config.yaml
num_hidden_layers: 8
experts_per_token: 2
moe_layers: [0, 2, 4, 6]
balance_bias: false
norm_eps: 1e-05
tie_word_embeddings: false
beta1: 0.95
train_tokens: 254200000
max_steps: 3879
Below are experts of layer 4 (counted from 0) of a mixture-of-experts language model. Rows are named router (the router's row for the expert), gate (a neuron's input weights, with its number), up (a neuron's input weights, with its number) and show model dimensions 0-127. Each number is 128 + 32 x the weight over its row's rms, rounded and kept within 0 to 255. Numbers have three digits each.
Before each expert's rows: a language model's description of what the expert responds to; "gets" lists some tokens that make up at least twice as much of what it gets as of all text. This comes from a sample of Wikipedia text that the model never trained on. Tokens count by the router's weight.

# expert 22
It responds to: Final or inner pieces like y in rhythm, is, us, ies, ry, ey, as in campus, Xanthus, lengthwise, plus capitals in acronyms.
gets: "y", "is", "us", "ay", "ies", "ry"
router:157130145192093151111143129149178145088136128091157190117104139160146115088091151114156187157141112124117129129086130080149088047100122101118133139148183120185131140068118118167150172153111128195090098124082134189139148153110136156131130109151191114084093127077172151100177171169155136125182120098145080140092168148136125149126126162108158123184161137099192084155132150095150136054181
gate1:136083162074110132156098084169145145120202117155154201173137103123165105126118127076128150127112141136088151113130101108060116119144107150129123081201129141110175151136093108080143155077151167144066163114195106154161083170143091151116082081105161149156164155094128167140105151105086145100153141163092100165131154158162120131063164183103173094146048127124167126120121116082120092133149
up1:085118202153194082137120192118153090184096161170140086077112168127117113109147065151165135044094153099115129122114105122118103172114170161125103158123192152093179177189123119105122136136113126135109155091090156173153076148158178152149128142145139163133119143118124085116106083160177037119149144138132101153088128159088139102121095136112140127141127137066116127125155138098153099195085
gate2:136108100127124153164116169145148161121144217108155129115091129081076145150077165134106091175122111175171110072158198141039139126113118100173116139191148172160162166068166130100145153121110155147103179124110135110117141131159158090129114164154174128119167085125098142096170106193148118150092060084145130100127125133101116179139176181105102146121160160122143150184171099120077102141127
up2:126131154164156124129202215132142123154114101137133103099127088089125133106122105176095125138145119170095134076057126128104081104159100091138124100184132125136122109099128139111169120102142132151127140115137158058166123103138104130168157221139106121084173070124173136101177086081088138163207108076129133120116109117095096220131109182133157194122154141170139176135167134124116145091121
gate3:156106140071146128148101113112112167115102097183143075172151099131138173146130097117173115114068089138143129158138207108158153124164140201115121144175128162157114102130102140142170106116107112138160113145218131140073111139167101073150127164124140102112147122114154111154060111171121154054127103142091124114083148184080151179143101145159168123158205123095096100092067159106103094139174
up3:173159174204107184142145158160100118071122138104132140123136161045144123094100059079104082183111140167129088193076154145169100154111127133162124130143116109144081097144091155081077094149089153092096146113095112159106100147123160125099153136080098159132110155098122104160140116159094131177121140160107165116129107060163160098176170079182053125126122141119168141137141087146155161137131
gate4:161161158145131111138059064133115082112151104139174109137168117155210113114164085172096148116139086152047077098165158074082149142141105136140125129115173134137094095170148072098139137117150157158106103173089085135190092107161133114106151126137140093100177142140107149155038113092065136141144156111115130147087161209175099116128134106131126121123174147123078144124065126136127147092105
up4:162194081149124111118071119158142175157089062135085142117156207128143118133132136076091130122191126101148154152171128134083127132122132138102184185134151127165133111171131153162100147151140095131149159161100116079140122145138126116122117136108146141152108110098120109128094105082171032151163173118099114157128142201151093147131034140127130101141059086153118143094189105184168183133114
gate5:124163099123122173104113120118127145091121185147114144082169140064080145115094114117101052070133078111156131126112114121091144074159163135131178151132089156132149160065137086111176122111164055166143124152169150084211167134151142116132113167079083158094120133126168145179087075111122077099075132161131138136126107172104147134120171177089130177139129082107145161153128057107121104091156
up5:106150099161129086165142096140168140148169108173082137083153138130090131059133150123117106141162089143116138124135109101079128138157125099102133164141188117165136083053084081093155096152153139174099129108100137072197108085163150125177122109058106144155103147114122168029095140194166118152152097155097111100152141131126098158150153091136130125159135158124155081219185135132096145141114
gate6:110100182146109096130097096103171136160120131167115148159095147104060150115133156151132173111115161064086158090137155148158150061128122156066163148120076134119199090134142108164097102121111086181089181144147094115120176088079156099147110087168164147119121192137115129153068115164140161104168116099151089086177093158152150183126164145128115115125174118145046094116155114161086173138118
up6:132089163095133146154191169087128126144120099133119066154138030116156089120098143140096137136153172075158104104124128104117126147158195127122143163086120158126143142188178119131108118154149180071139092061120154079153055134118194096084169158142130101152158129156143102129123090154097139149088082122144149118211138134103192122095156131177131131133079150181141145087101107095097119134169
gate7:146097125097118144140151187118073177120134157115125119137126188139053117134160089086113081138154166087145082117092085147103145111100098118124091168202122134167057105187111193093154121154159134138165106114168147114105163111163138107122094179165194133138177118170145115167133203186141141107122095115158197090166119168083152141156145129163141125108144108087107114137085110102103072132113
up7:165107127117107150117165086163129179075067141157158162076150128103160141095073153182108119132206128051105140166125045110098167146155129193104052163148124113118126145078124139124198121140099122106130106141149145100118153119101176133126162156129113131143088141152150152119116178156103168071146173100121083100101193174122123088158148166092089133106180150116118140152127124136139151065163
gate8:121115121153154137218120158139097137101151134122154189132172121149073174110172081166142140106167143131125157129076110092135129146115054129093107117139140125123162077100135164161182150106105206139099139116156118121101160105100127092191118102167153141092094151139158095053143155134135121171126176125159137120112160149133132191191135152139191154197195128104126097115088190105143140075154
up8:166125071094133077059179132046079117126084177182124150114168128180138095195191163132133118138117127153166102144142192126154093108139182160144182113098139093105120146118165087122083159142120153030075172104127170083129167124127119151121087130116138115135145103120109092133097155088146163084113113138126137061128147112117136105158141098144097110114088151190128120103149112088106176106121
gate9:177145099082164122142110115121082139134168162153103154109164091152115071141119084161138120096116145124147067141098090155152092089078105146093199109120146112161111095117150116093104117148051087068074121216122051145147118084124126166167113169122157160115110154055064143159146141122153184142122136145120163133144120184144139157119144176092104165152134102142185109102101128114110188096130
up9:181137112121124131162142145168127185095113157139187111158149169174126140164178083114149133166092095125095097082110160167118143110129122207123125112143117151136103136137141111149072073191139197107097091149120101127100116118165107077183120068169171128129084052106142095112129143165117206126147147153137161163115145173140140088132149087111091075177181153097164118105099163136087153140177
gate10:057131164119097122133139137120157122130107210146111108071157151151083151163130135138173085147129096174127158106095097114070163150167109126150121135099168111106147126125092178147081113120102139126152187130114126097140166101163135105184047138156168144156133127121153164106066145057114145123101131181172135135174127144047143114110113230150183167125089105126141082140195122122098143117120
up10:119081173134105166075165143077139105137091166163109109096141145125106119073124100134119097133147117150119179165104136105137133114109118147114116164150193129152154098136061159165184161095153129186122167125128158149147169083110153123124085179153174159082137163128183137141105105095130117172173041125164103062200122108092131134075096170117143181099105165166088086140112155105105068134095
gate11:073141116134126134140114086106129121157101122113153148131114126179164114098093098150126125106114118134140142067122137135129090157075142078098162112101080149156095098126084152042062080181121129176165164177197119122124120073201144074133061127142129169120094148108159156142044126115077111128203119134176094156148123150182126142111118120165124101171122138121100120147120162181105171090091
up11:148118166138097123125131142115140145116165090111138171081053122160109103196121133159137138131104133139120034115092103101133152047098145145157126168083109132085126130147151063104106092103145152105108184122165177158128125185082140058140109095100122107115132113088104078082093169112103221119125148095109108121149167102101164194126114189083067099095137143108136137144116123148165092143129
gate12:174170126153066111163137170109121108128176146128112085151135133172176106079084124106115159129146092043162127151180079166106089153126083113083129168162173141097170094133125135131141141181136097159179141142180081083113145120099153157140157100152133123125117138137083166160122157132093121058115096080122125136123075129190164112145087213116167172174055148155125146104180128125144124127117
up12:124165167098160133142142139093115105134151118126144100111078096143119156153126111193163125131162149194140131122052096127129141125145142132116173133120142104131182135155145097148138159109134093140148093083089111149156115075160099076135052140061095077114101084099155131122176100139081093158110177084170122112064189181183137065097089147127177115194155139171178135174077109141147102129125
gate13:099156214171196153167123089104112142145085140142076156090077115120129168112142125090167093116113169092115166081176151131163132112136048126083149148117117166122107120133086182099125152167159077124134138092109104153153146153142061163134145117067142116152064107105134127166097162134122076097154104129201138168134138166138180184105105082104135138067192092151102125104117118120130134155103
up13:094111111119103130081193101142090155141100163081156136099154150096075113080087094087092116144118055138158117119103125117103141101111158144170107107115175127101132134095107162088163079071074111113149175162150148129129152136142045104104127164132131163112132123082131158141122106102132163107062157114077115171116129134149143093137098131165118008111130080114073105072197166106140135113138
gate14:079103132088084153146111146170139083125163182164082162148197175141076108096150076080114108115102161118086094196141102132177141130153142160142150109191148102097132100127104157071074151136166105150151142151164084167217161105109145125140174097107106141141081126124180149144167114111150133125118172147103128104136122139146172123148139136148170095179145127089197110142148124044106091135098
up14:181149167075128123187115129094132138119147099146116097181134068128084104094180068128161168123074111111123127127160156105180170148138073081100129110143174095160082169100188153137141175178132132141160150165186148094115122149143105181140140138096133158131139149071132114125150068084147131058131095122109084113135149116192098161177105071166145064151126120098097172115147088125119142091153
gate15:108095134141153105167142103103171116164162129151141149101138131106185152102197147118118166105160095134102123183042114123118180088097101180155094146111141145123123071149098099113161147173140152175059131223112071138137163145064154122114107128098119079129121187131142152085069135119119108085115061136120135180101127152131124191158107136127119098110061120147098155186089113125139090109111
up15:168144123165151099162120126118115203087118148109085112149058189161150127109133173144131121085084166117131152190069158086130124171119130163188181122153154155176123101149142097105101127140079152128087076079133125163126125119139148178103170103121148132140151125121173172047103158128115145171072140142125179134139140092128159121130163116181109110127103080110122162099084128061143189179184
gate16:139085081142128096175141071198106140186116134136094194131163139088132119129171074082117140126129178124086149163200134148140160088130099112097138084189123128172106187102107143141155133176134068096176124119090150135137156109146056149149108124085089131126152198151133127140144133136162071136128097120176119088146150110095146184119112195110091102132073084164075131108103111134133157097100
up16:129118164154142202121117140190154162153097117145059180107169081135134178152085164131117148054076150107144131173126095128115100133099137148118136130107084104098091084139109137130148091170160092123126153142111163116085185120066128092154145165107140123108135125156122137030124073094075044130150086137102133111193146108158109165131044122149139076143139101131131117129122180097131158102127
gate17:087155121151166153132097143162102138132157125086130108154093108156158105082105094097114136115076135091128130106144141143083135097162101111121135170255125198164060173082107120150127154139100089176099133107127106084120136107165138114175140116104107134061135148063165117149133161196073131156143160100122102107091152121150106204139112148095201086089146136141168102147136160151127128150081
up17:075172115175183105111127082144129139141157142099126082097134086105163140126117127099109103108147147029142103196086142159117107124132139129101140139060150141131187124123170089171164202091157065123184177108147121105092172153177134098094149125192107097126186136180106109156105116102082162102109137176153142146145134083064120154112109159106156080162119124140145134121143201149141132139134
gate18:085134131111098139153147097093105075096147168060133121131119072138096165118168065104120147128117073119123138139128134149117161102151117161105112102147142174081161151127113155151156150085142162075144132125136146119112194099046136079140158163034099086145115150154179112114105172185111157108114135177132127150140073154133155201088118084169130120105146112155141116120047102049166116128151
up18:094055155131129102127146116193160150142133153132104137085110142102145167126093156182095048162142137171078115158123098139163081147113154087140110136128117118148130185060117153116119121088151093199145117173202106126080164192133138098131091096134095137111091154126191144147103183141079114090111115134085098118119171105072064097088119154144172092167155127120121086146082144145150114098091
gate19:157093112108142115154101122094107120076133175111137124133193128142129085172147078126140122139131143114169125070156116101161139131090082166176114132135155122133160150112126155077089140152106125127104090184168095115187167085197042093153121115130168140170172101085141130046177176130151099121154068175138168182143189164184111165156127143154119141141077086088167159137111126096110133123134
up19:109094102103161137136187157070093139127123126081138114145153157168129183172109136078111101144214142130136132140141146112060095156132151142123187111126090079063134146151116111110158113129159095113116151110072134129081139079162129148135133149134083183057105116143114126128110205130153132076039084138163153152159059104159138154067133127142119140092080115111111114081081129173124129177150
gate20:145154165110172099132155152111156095126166181126130058116176188161079080077129136129111146143080087107125101154150150109055148125146148156114136161155142156195114132120119091108137125095146162145110162115158071107140148108130152168118201083094114207139127155139138141171133100097134134077170172179144124120184101163115103142142178095177161097170149104192120097131200165095092105136146
up20:052138035163162151126183087047127143134147164138092107152107113061116098158142159113118089091157126185156110156123174157142091127136124142143098153141099106106101116051124127145143072097086199129075165137171125087181166101145095137139140179146133095117166059096132099126114186108125173148118148114145168131109168142137116148147151140109135137187127125150132120153117165119077191152107
gate21:107109135124121097179099135145075154128134142180075181133164111168169120155139111100124083139082131157172152136127161163071114186163147159107139136135187142145139157128109117107107121174151127111109081195206110140135176061117147136141150207080138123091137110139113116134129050161128133060158095114105158161077074116057116137152115157175173124142127081122099131108125064173140108130104
up21:093089126097106122175130154086147094094118133130142135204116086090108105123095121170163131092103143201150187104150179147168144154133117077124152152111158159066170126129135128127106146192124086120115157085134150111104183086119101103130115115139140124137131161116127105159127117211126189222073050147174115108152158168150126117107190108142167108109142164125143121122106134136156185121201
gate22:200119180076179116177089141158118124102113116162156132166170138164090177072122158122133149051143128136108085182113102145168175129119169150148122111168097086145184196140156131126131077107140137167072116160163058130097142147087161172146110139120132140112114081166145093165120123099096101068158141091146153120149174088088105117104102120095120137123140175138091066149107102071109100085114
up22:096101091068140134111115095133093100123169109112080110203076121085139073112082121112177103081101166132160185114088086121172164142158095135089109153123121144104175154177125109088099127177166163115165124141104101086169120171121135181097164095071126128087122145176160163150090101110149065118151095171083119134132148213104152157199115125110112125122105123152160163071148088122119150126119
gate23:112129135116152085140145163173140144096104158195194170124139139126127141106070097099149168124146085175136085130132135159131134179092182111161125103174138203132171106136111169141122108175100109102143133126116152183079198082107158162081145109131141189090107112117126137120134162160124148118155176083062095178097164146164120139155140098118130134209100152201157091153145131103129139127203
up23:183110129117199083159083086154138141133153073148143135167130167159119079172108130156160101172114079075124064137121100151114141092124153187163165114112153137118194169155129072091084100138175091116145125086137107150149134133157162136177139119074140134148115207170076082122099102155110141150142095106134079127088075079189157107097153093170150103107117078123116116151147160127086114133084
gate24:083152169119129143167115080138102123146183138151138144137081177121171100090111139089131092137113133115140216106108091086127134163125114131149113101081108140107116097106167158059123119149113128089134129113078167139157162142088098135124134141025144098134077122138113123107117094217121095172166097113104174097128120181129151161124104142095132068177094086137128103079087195054170113138111
up24:047114133154135125117111126125101130171159128132138113132134138131162148058132112136086143098134125203113132067111113157108084117134116105112177134125111126142105130148134182094153148164165098194141186163117106148131111167093138089135154111152132072096102132110196156162120117132175057153134174146132118218111144166140056129151131109115103131125163142136085161174228114180140149199093
gate25:166178167072174100156161133185063148129158153129168152114147127104161161115112120162157156105165132081144109145158144090185110113099115116154071156192153155130169095087122140119134082118157130079152102106116169086083155127118141080212135193134142157160122134113151133130137108165153096185118179095129106129101161159100146181193096127110112164145155068145159085112081155109098157068136
up25:100133108159164145095155104108153137153118146107204072175162121045140152092118136184116107092154095103140218114138144081141119128150162115134132079155137131176109074143146159163139177144113132197120151107101179063188152121180110077111129180139132085102127155132154185080156124124185121159134127105170090154135073127130142147156145120132077118125162141141088135091160088138156192099138
gate26:123134124193146123222103130121101153141108158177134155124150114152161168167104113089133164152113160206090159135114094159149126148134165145141141081156091159131099168129182106116141049165155170108177147161171118189157136125109156127165123139098126090087099188172158162120136174147099092196145170103087145142117114121086104124160149142047068150107165098110144124132101127128107191152107
up26:069089096113132154153143111176087176058105122093130085138101133116106092196094140122180113159189137168099131165177146100095161120151119046122153092182164172072145105107088101124129143108124104102171110073131166118072113113126124121118129132150067147153152065165133098099077154111153104090077108168122154136170166126123111076149122143115137072083135099137135175123146125124119075194122
gate27:123107110086102143191179133126097115166156117139086160185159140157150099126155100157102125150104085082093099105168138181177117126121131203137099093166156104097139128145172131060106065154151166131111174178140123096126119132157106106152112189146112156150172156094114150128054104123094149141119029140122114137143125174145109107098168178152106142175066103148157154141177091146104155106185
up27:088143170163172132180171179175091155108195142142166138120194149142135082164102070126159096174142103107086089155109125114129101139172126168108099151084181107146115089117164091108087111101155175126119115176111072101137164158129127168147180177161094096131143154172115183080129088121120161137160141105107097151109055122112176090117097181137146110135135098150152137135124131157192085091174
gate28:147122094081129153156074144163110118147214155097128119082150157195111152079116072057115151129087092142117177163124181097082127148122132101132058102148125148105159158099091138109120136112067129123108153132135131130044226149103150110158103117135207133156164114145144148103080141147130122116141165164114144157115146106117133125100126102107157172128107167147154064050082152132155130141145
up28:110131109107119119103156119108072137151085136100101146115159130170195075167217122100144108113132183084177153104128194137150120109181085123067114083143118139140124125158081111094147149119093087111176118139128202142139138128113176088177128152089161145111146154153165077213126123124141136182141112069158137114073167158130109100126097126162137155085108157141107141107148090170114213115150
gate29:136106088114194074176180102159126149127116138147123159074160150215128106140168170092146187078097092169075128129092084139105085130150126143094142088174137117117138122178058100088140143131099133150111156138135133135131139108132083102084142188079122078075126143083143129143101085162155143130130114145133146109188146176135167138159121140156165032144107129085131119155165154068130155099166
up29:152077126065134107106133111090097131119105127023141099176144111140101094188106152066131123132080102112121087134127155124062105132103169122096126161096114109168094096068129136152083072166109138152185076121170171213173149125165087151116099109118094156158107144107104077128161113139201133094119131097165146099124140101153131100146114092118141104105193170180130142083137126138106149158115
gate30:099092120160088168112122107086121106125145158145100114075152106150153169077125177095109163129103136145127058130092115157084149157109188170105120153111076138132108120148098161105133114097106083172083132120172125164158101153152098111160133089110143152070108108083123139166151103113072200160134068133151150094179122115196167193109148121140125076196161157123160087130099156066141096135065
up30:117113155108140122163111133095111077115116058104198101088109084123134116118139134101155140116154109159167183070112137106188151178134125073119116158057145156128110166091115083138116097146112129133130093124134138085141109182139201149094147160084160093129044119155140095174131112127157117068118176138116120092157169151193150117155161134080128202147198163100090107136088151135137123153180
gate31:156129076147139091132136127124161094176191183139100196045192109141110121134100100113129149120141103103157073180131069136156118085144166163106122094092135155161135118151091082131108062147115138115110114137215132107132070135091121126155091140152158074153105146104070133068098097109183113124142124098094162143135090154177089132062113121134167084152070145099164139103126132148121127170106
up31:126122146134137055202154148147152124091145087127168154188127099102155129142097193100127127089166117126128177143114113077080106141127128088164182142177125168149185136131096072123134119144109147219071161080086162126134067108095169138132119178136181137111147166150156197128113130170117141095119116111092101198144095122150140164127098135087129124155087141169136126116113081201142090128149
gate32:127135186132134145164164128102116165136141123065124147095117160157087082092115091075136118064098125130147161145135144181093118179124145123054119163157164171137151137113126138107121127103082136164114142078158087143114171141202121110138146135101176187141168154109102197047129139090094094127153067147110062109129083083109134143103173096138112141099085129130177123078159146110145127071063
up32:171095052199159123170116107131171105164150134114140166107098109079106114145120119092168107173169088140064153126179133174126076147174146146085128133128088133125088159086129179120122164138170137047198094074131164080125141138143128126104154123130115121090177117158108182073142205158105130095102102145103143068085099099128122106125117119105095162120107148139114085083139155126127091088081
gate33:162107137110148116075129044181078114082125095096102106155176157150179111113105162109101126121142153104146099133128169181113131105089118180092122072115137143163097123082171109106094081116120190142140188163142116126112131097108137088176132166117146199082137137141100149086142201158112148167157158183132116151153080166190144125147164091118130095152164096131141057181145120126117145166078
up33:104149122082094144144091173144161155125093121086060144148156128206178094138146152075099178082066123126145113151121098154164170125151095114147111084092157143139088171137157087130138096152167078173105165129117094175134133171158137198155031147138110151106128164169092155086055131161163085132062131116114167144124139105131117139094124128157135104124109139088145091123148135104193156158131
gate34:108132123138142067115194066126113070136095157155167099123145201124097186105122142116113164147141110073077151059086065178156155124123108090095111171086110133115091082084139129146118088154186129112140165118141162110107139135146146100080119088167153149120078230125142137104113130128144149081129144141152076104125130183107103160181081180127140099140111122115130128160124157168149063152146
up34:159069153099114163085100137151155157114133172074042153161143107130156134144171174130103097098114113152117135111152107138089113211186132129112116137151147145153172099104132123120054108199109158152118113115114110094079108067143168118154182150100167133153134114181141119139125082133124067134141105192116149101178131080112187143144158144171155067161163101130121199116138151115149089145079
gate35:153163145117162177184120119134099147067113168166163159103132116141143094120140170100104187097119173124168078156103117133082126165101108152167097100150112143141110133083150112117129047097106104113128113161156168123117193135069192107173198170109109087162156102143125105104157113134126142051156160124146097081135128199161174175116082101108139131101153179113167140136121079142095116165183
up35:096146169176210108158078101120132147131177123193091154074141163127131118169163124099077116145111185115108117120095085126166138099108187105113150119097164091122170082139094108100115079076069126117086113085094177112091134153154091143164188160126137144155155155083095101086102135128115128120148111173095145091084149100106098166142083146104147089140123128161162155147161134089140133041184
gate36:185084128093172118142139108079136154136075108108097159136173078161129132230150064149098143125146103159127081169113133118128086119131184150156111052207121124093131097149140096145095128134115150189067097148101126121208050110152101128142146128141136154179152173142145095136151105103132161198128135086118128106157106152100135135115129142118199118133108111096132139156097184110101124163148
up36:122158179080140080113135144194141169198113048170127086152115130150120121122169071067132178174146102192086129099153086069094118167125136145170131135104165100174108161120095153101156158169135160143157106044126111085108089148165088147120107096133116122135126135136158153066142108113164125091157105136165136141109156113126113090132075085162142126128061103126121154105201153120137134114074
gate37:175111144136159126111121143126113146215138145172122140137090163135126119107172085073160139168105073180139158098119121165124161139141093143156124174183141154131142115176139172068086127121186073098101117140148132103209152151093103112129094184142140060056140144175093142140144158101119134112077189126147123113103147148061139110131068159156086122110073156088068109132140080121146097110130
up37:091097134162112105101108141154136123155165107165104095110096076066114147111176137073157121162128148187237174092114142096108122132161142097151121186129150129112114080159082186138121103109187166117182112136114113142180112150122147046093109160129119108154132128157136140139093174073143069117109183113135125171061112116140112161164090073168190116131084115103156150101117145131117107142168
gate38:128126089123134118144120139119116131104181121125103119170163076191094173166116079107108113113159112143134110113107087156144131132102188112130156041136128162140123133155149155132130154171074116098192145178186064086124109125182122112051154189158112132151080152071099146095169158133114137167065128150077118098082115102112171076152191132121143060164122155100131081145115135091137094140117
up38:128161056163087134071137093207188159069133107115190115150145158123166129119114095196156102105101143185078153099127166116076098140112108146145127105142180118147191164112103179129102126126109149133241109148169117138080152131169104182162124147097151119155115126118155146087098164120118144061154060138121107107139119117152100108133159144121138148103172131166112152136099171088119139102130
gate39:091221159160128174112127126163094124063143154155142094072141186127136145104088086114113101098146155127064159201132108160100085106106125146134136037091067127138075114151094129128100110067099113158171152174087131158151114114142083102124131119163148162182111148101105208145139144149054131061090116149153139099127145127123118093123127100135129082105137191147112096138129110144137100126126
up39:079135189176149136139147098144074133182087124200168159139087159138094064177122138099212129143184159160132157049117119128125101154131076128106170119125146151138135124098146143134133111191104151155135174103101183123131137104179125147123076099131128111106084176150160111149126104120182060084173119072115129134121127179109102156116101134142089188166095098123161129092179138173137127118101
gate40:098131130117165120138108106156153136139142187161142076087117121080100127075128113084135119130128174129148140090148173145112109168072159184186126106147090082118147080111098111143151117107158130104098130084111175168156095124148090134094139134140172192184138052083101072170098079119074143177095097105139124067129119133169145130092117109113162146148161162204096082112083159146165155073093
up40:102107095104090137132101102137104162120079150164133141127168109147178121054114126095166120147138115185108118161100116131109125207109116128088129109123178172141186105119138094113134094114177128121131148109192057168078117139110210152088187120074207183097094077167090103165151131122093159098082162106107121115158177112157158091106135105115114090111184154164145139110101126106125167101110
gate41:171081135129120088112094080143137059146103204186138138177164179084134115119133122127065171141150151060142109083129103116156098120104175169166142172183081128136154071151146122150117170156138101147180141139171141117075132103190095128051152115098156157101158126127062139139106165136128154097128090094145092066114118165115165127123146166132120115147099174075109110173088128140097104149136
up41:168132122169175141125143109170113118152091177131173109190075159113141096035103154130124202159125101153136153087092110081109145168110112169141113126131132120105178175110049084122140132100131112175089166127096105080092091147118194131119148162122141131115137163161125190126154151165153103100152123174135088134110107149080106112154150161129088208107099109140137171107113153078094072085159
gate42:139061199110183096098145142165103118203113158098175121106084166140177135158103111083112196180091089179109131207157114111104103131116074160120090149127132129114109121100080144069138144171107136078159188119113126161127149152171166093140079188112146112141116091151125142124109139173091121108115134132212078159087110119100162135111152175152146111130152096099171134157170109113120109137140
up42:082114096115135205083121115111147178133094075112156130092123187136169070186190103146121106107122145179135160083135150083050097120125089094126089099069125160206108148133142169090162167136134112141199151114173141133170079144129139065141109127204098110114139092108164102085162114145130148128090149098118136180123164112105126142125131118080115151150113152148093119077154108118131168100167
gate43:090099093118152128142094110130131109130162133156133156107107138122146123118138117080126152145091079146176140195166146162142172196122117105158123114171129137178153136149043155141142062145081121203101161161106124128105122096133168137088193144145193134094108173059142087158109146145125166197154183112111130084091079137100096126147144126125178124105107186185141106178168087072130125139142
up43:120075159129153095092152059139185143142128154156101094129119160114180140144120109128082135174101069096145149150099104059071094166094098166107203085120104084070129109135123101132096134149121152126152174075098122131095166126218077134116097109117150158140080137164117172103134181178152078142121146122156098120159137099106133114166129152091083163130073163099096127101111172143159069129106
gate44:083120158128114122157155080147115151078101101129138120101146096125133125094129085139097064110142091134155101153116172161149133156126173144098162175186121165118171138139173109118130112085099140135101116142172170111147119050122054067184127121092177153152143110091090157094063118140126174144133114147175132067123101112195211121133139133173169062125101095169154108124118164088169126091168
up44:125132142153096134128133081121140153116086087059144149136097206121141095175145100109123171090098087073105158078114152086123172096052063108153115130090129152090154138117177126103142093175097163147154120096154164161126162115157077172107117063125108177086150151154126087097087182143120095157152100127115122116087150100118154119161115163184088153084093087178112131130171168161128146124192
gate45:136113160160130121092135178146149104097120163125117169173194107159147115056088160076078132152161150099192109109130109148150200130133169131119133104148167150158085094141104100111076147150117094115161155126119169145116154098091119150104134095132152131151027146110112112110155126145099099135105131159089129147221117098160107118215155184113139071162144186163132097179105109080106151124142
up45:081059127100179139123112157107164101099159125084119157182099124162105070087142113116156132129127069097194133133117103138166149061187115104154116138159205110102133120137138087114150125161159106124086147119139153105129196151057136136142068159120098084157097131187141159116164096119148142179092203138146148164103180134143127160124117161145092191109132104167138091185134094100084158126119
gate46:177105121071161128195157142111113160138134086187200116139086117120093162145084095153164135162143099149098162093145121177124081143121115140157132157155107181115122154129140116121105111132135148106159077102173118098138230117137114054177179180065135181086128173143134120095095135158107150129154095127167117127086076117158099151217103118144148193110121109131128127135123123131080157085129
up46:122154151178083177105149141108165102151125173116134142134111096158150132137137102082184129134133103087084136084095123136168131095141082179117157133110133113116145101177037122121111178143182139159138157116114055153156153166158203140109089116117118135114136147159150181117186068088090062143137072132102171144134153144067103112183166172139112132101098158130154144072157134161142069171102
gate47:169065115169129118176155110144150093081130156113139128131178104177153094113158149100064132083100120039165091112118145159171128134104117228117171092139176102123108100103165154140122134184133100152100106117128105150181201135141104174102162125147147090132101180093139091171140093135170090112147100181121092140104102140097194138094113157113128112130143149143125159098166108046146094125148
up47:114230143085126130072122103134110139171145072055106133118128118116100097106123114075162171141142116083140133123110166154135097057133074098135107168093148136104117106158089110107171132122161119176117197077088139131055112117122175123140109154129111121158120064178150066117142124136086112167126150155120143113150095148138159199087169053117166127079143125144162102086123159112166163138112
gate48:115155128163092170171160136165129085125156149091160095061142190165130148095126094109129121118152149066094054129179134129142131104066167127108069104139171122105149101076137103150145142143130119200125124063109138151109101105111122105145108080143119194137129153176167163127154168182081114181093081064120101105168073133154123202123141158135152146114109097151154105144078123073157130120112
up48:153122157119079199168053088128141088148128112105160108103135086123184182131164149156121157092087202111145077111123139147146166135164121094119119128081097080101105158182108145061142153128183091111077102108119132143101119142062144149090048135119146171129087145137096178145166131118145119185216132129124189173112129128082099168164089128142150145100132131169134141122116141095099129133142
gate49:111136180139167144157119154183078140148033094110103169086110163143114164143198104100099194107132136143072164086122145141115100101129142201119137159195176144155138190133143131108153128114112069175138135100107158098198118097140124124098155160075121127164116144107097129154173095159122067105136154092146111120086156082117116138120103125090136129090132085139149175129106097170165137128208
up49:106098067161127127104196181128096175123146149153107130158132130171111116150149079116104165142160065142119125127119119107125184176186115146119186127116143159121162117155109110101062142106121124072165131111085092138058151114082162171091208139127104100119065175149083131065092142082133125106117152158052114158154128173146121130090083104134128101148135155126136126123191097165112117202141
gate50:103122096125134097157055113144134089212181172130130097155166133128145095129143143089093134153117120100076151040168139161153115128076152162090139084131114193094148118091180147095140173117065114136088134112126144169152109138134101104104159157171121165142147112109088141181071134146127159168126106143157133170187094127115149130104073092181105112151142127116139136210121074140111206124140
up50:126118154168109112081092102158179181130106129174097107083114120124114180110121099179133145071170124052152154175096079114133119102086174170099155144121138115086087115133144155081123121130127130131148129157121108106083095151217156052111115110131147148091055114157119171128074123115122143087151156125156116143153179136168172139157076126185095178155197131081117125148162086098161132112164
gate51:153122160088099125105187044182105181067118083105076154150126139124156126108151073070111155134094101133164155177096106125078179124113045148121143084166123163121146132095131162111079118079126070058093191117098125132160148086138101147169091134118188133096139143115096099118094124125060119157105123163163137133130112076194163139103118085129114141144126157153122077115133104149112147140134
up51:097169116152137126125091144106169151189152075148168130130189186162123104165132115076130100090146126144145185089159099111081150161191145099116156108139104172167079112119103156130180142125152107107115177175080128128166161123100172209193085174106136135141055143089120132114154081163127128177101134111103129113098099158128099174172103074123132118194137103095128107083118096107170146162133
gate52:202157141118192142188107110124124158104175120113115126104124126130107123162138082096128121088100099093122063124198086162124162114119127145112128078106159147179110110079183131045126131163134053103099092089181158131201139162117105142156146172116135066090083071144137137091127166145130103120190130131148113130153110117139161116138141158108182100156156083115075141125069124116067108144147
up52:197143176096187101162123111164109078160173134141108084113117124136089137128143117182109197092159130090121098141093082103137117120194129127141175105103183118095208180169161151097137097140159046134151102180126107124109143108066102127126069154088177094106124156171127142138190114127147160153167071128168113151105168115170113132177152149130124118143117131100118084149139102118120096151069
gate53:125128124105135116210098162129148106095104182139129110119125173140168152058109135117082164096138141051134138133170123122147148076128103123155180167158130145131137135093132158033163122153095130159142148201142110184100153175115104093118111146111058088116123142178117152178115100115148132110188141089120125141095143181156095092164152158088161142148101089124088119131130021133155154119094
up53:087130100145100173090112145099114086143086139144081132073178098118075186206151072141125141118158103149122120147100097184116156089085088121125127149096104149107060093122119139188099119061115121082104095134145155173116185109111138065123111161170116105119127173157144144114152168157159144148062158157141119144155085087078126160117110114135141093151158165131090092061143174129076081154129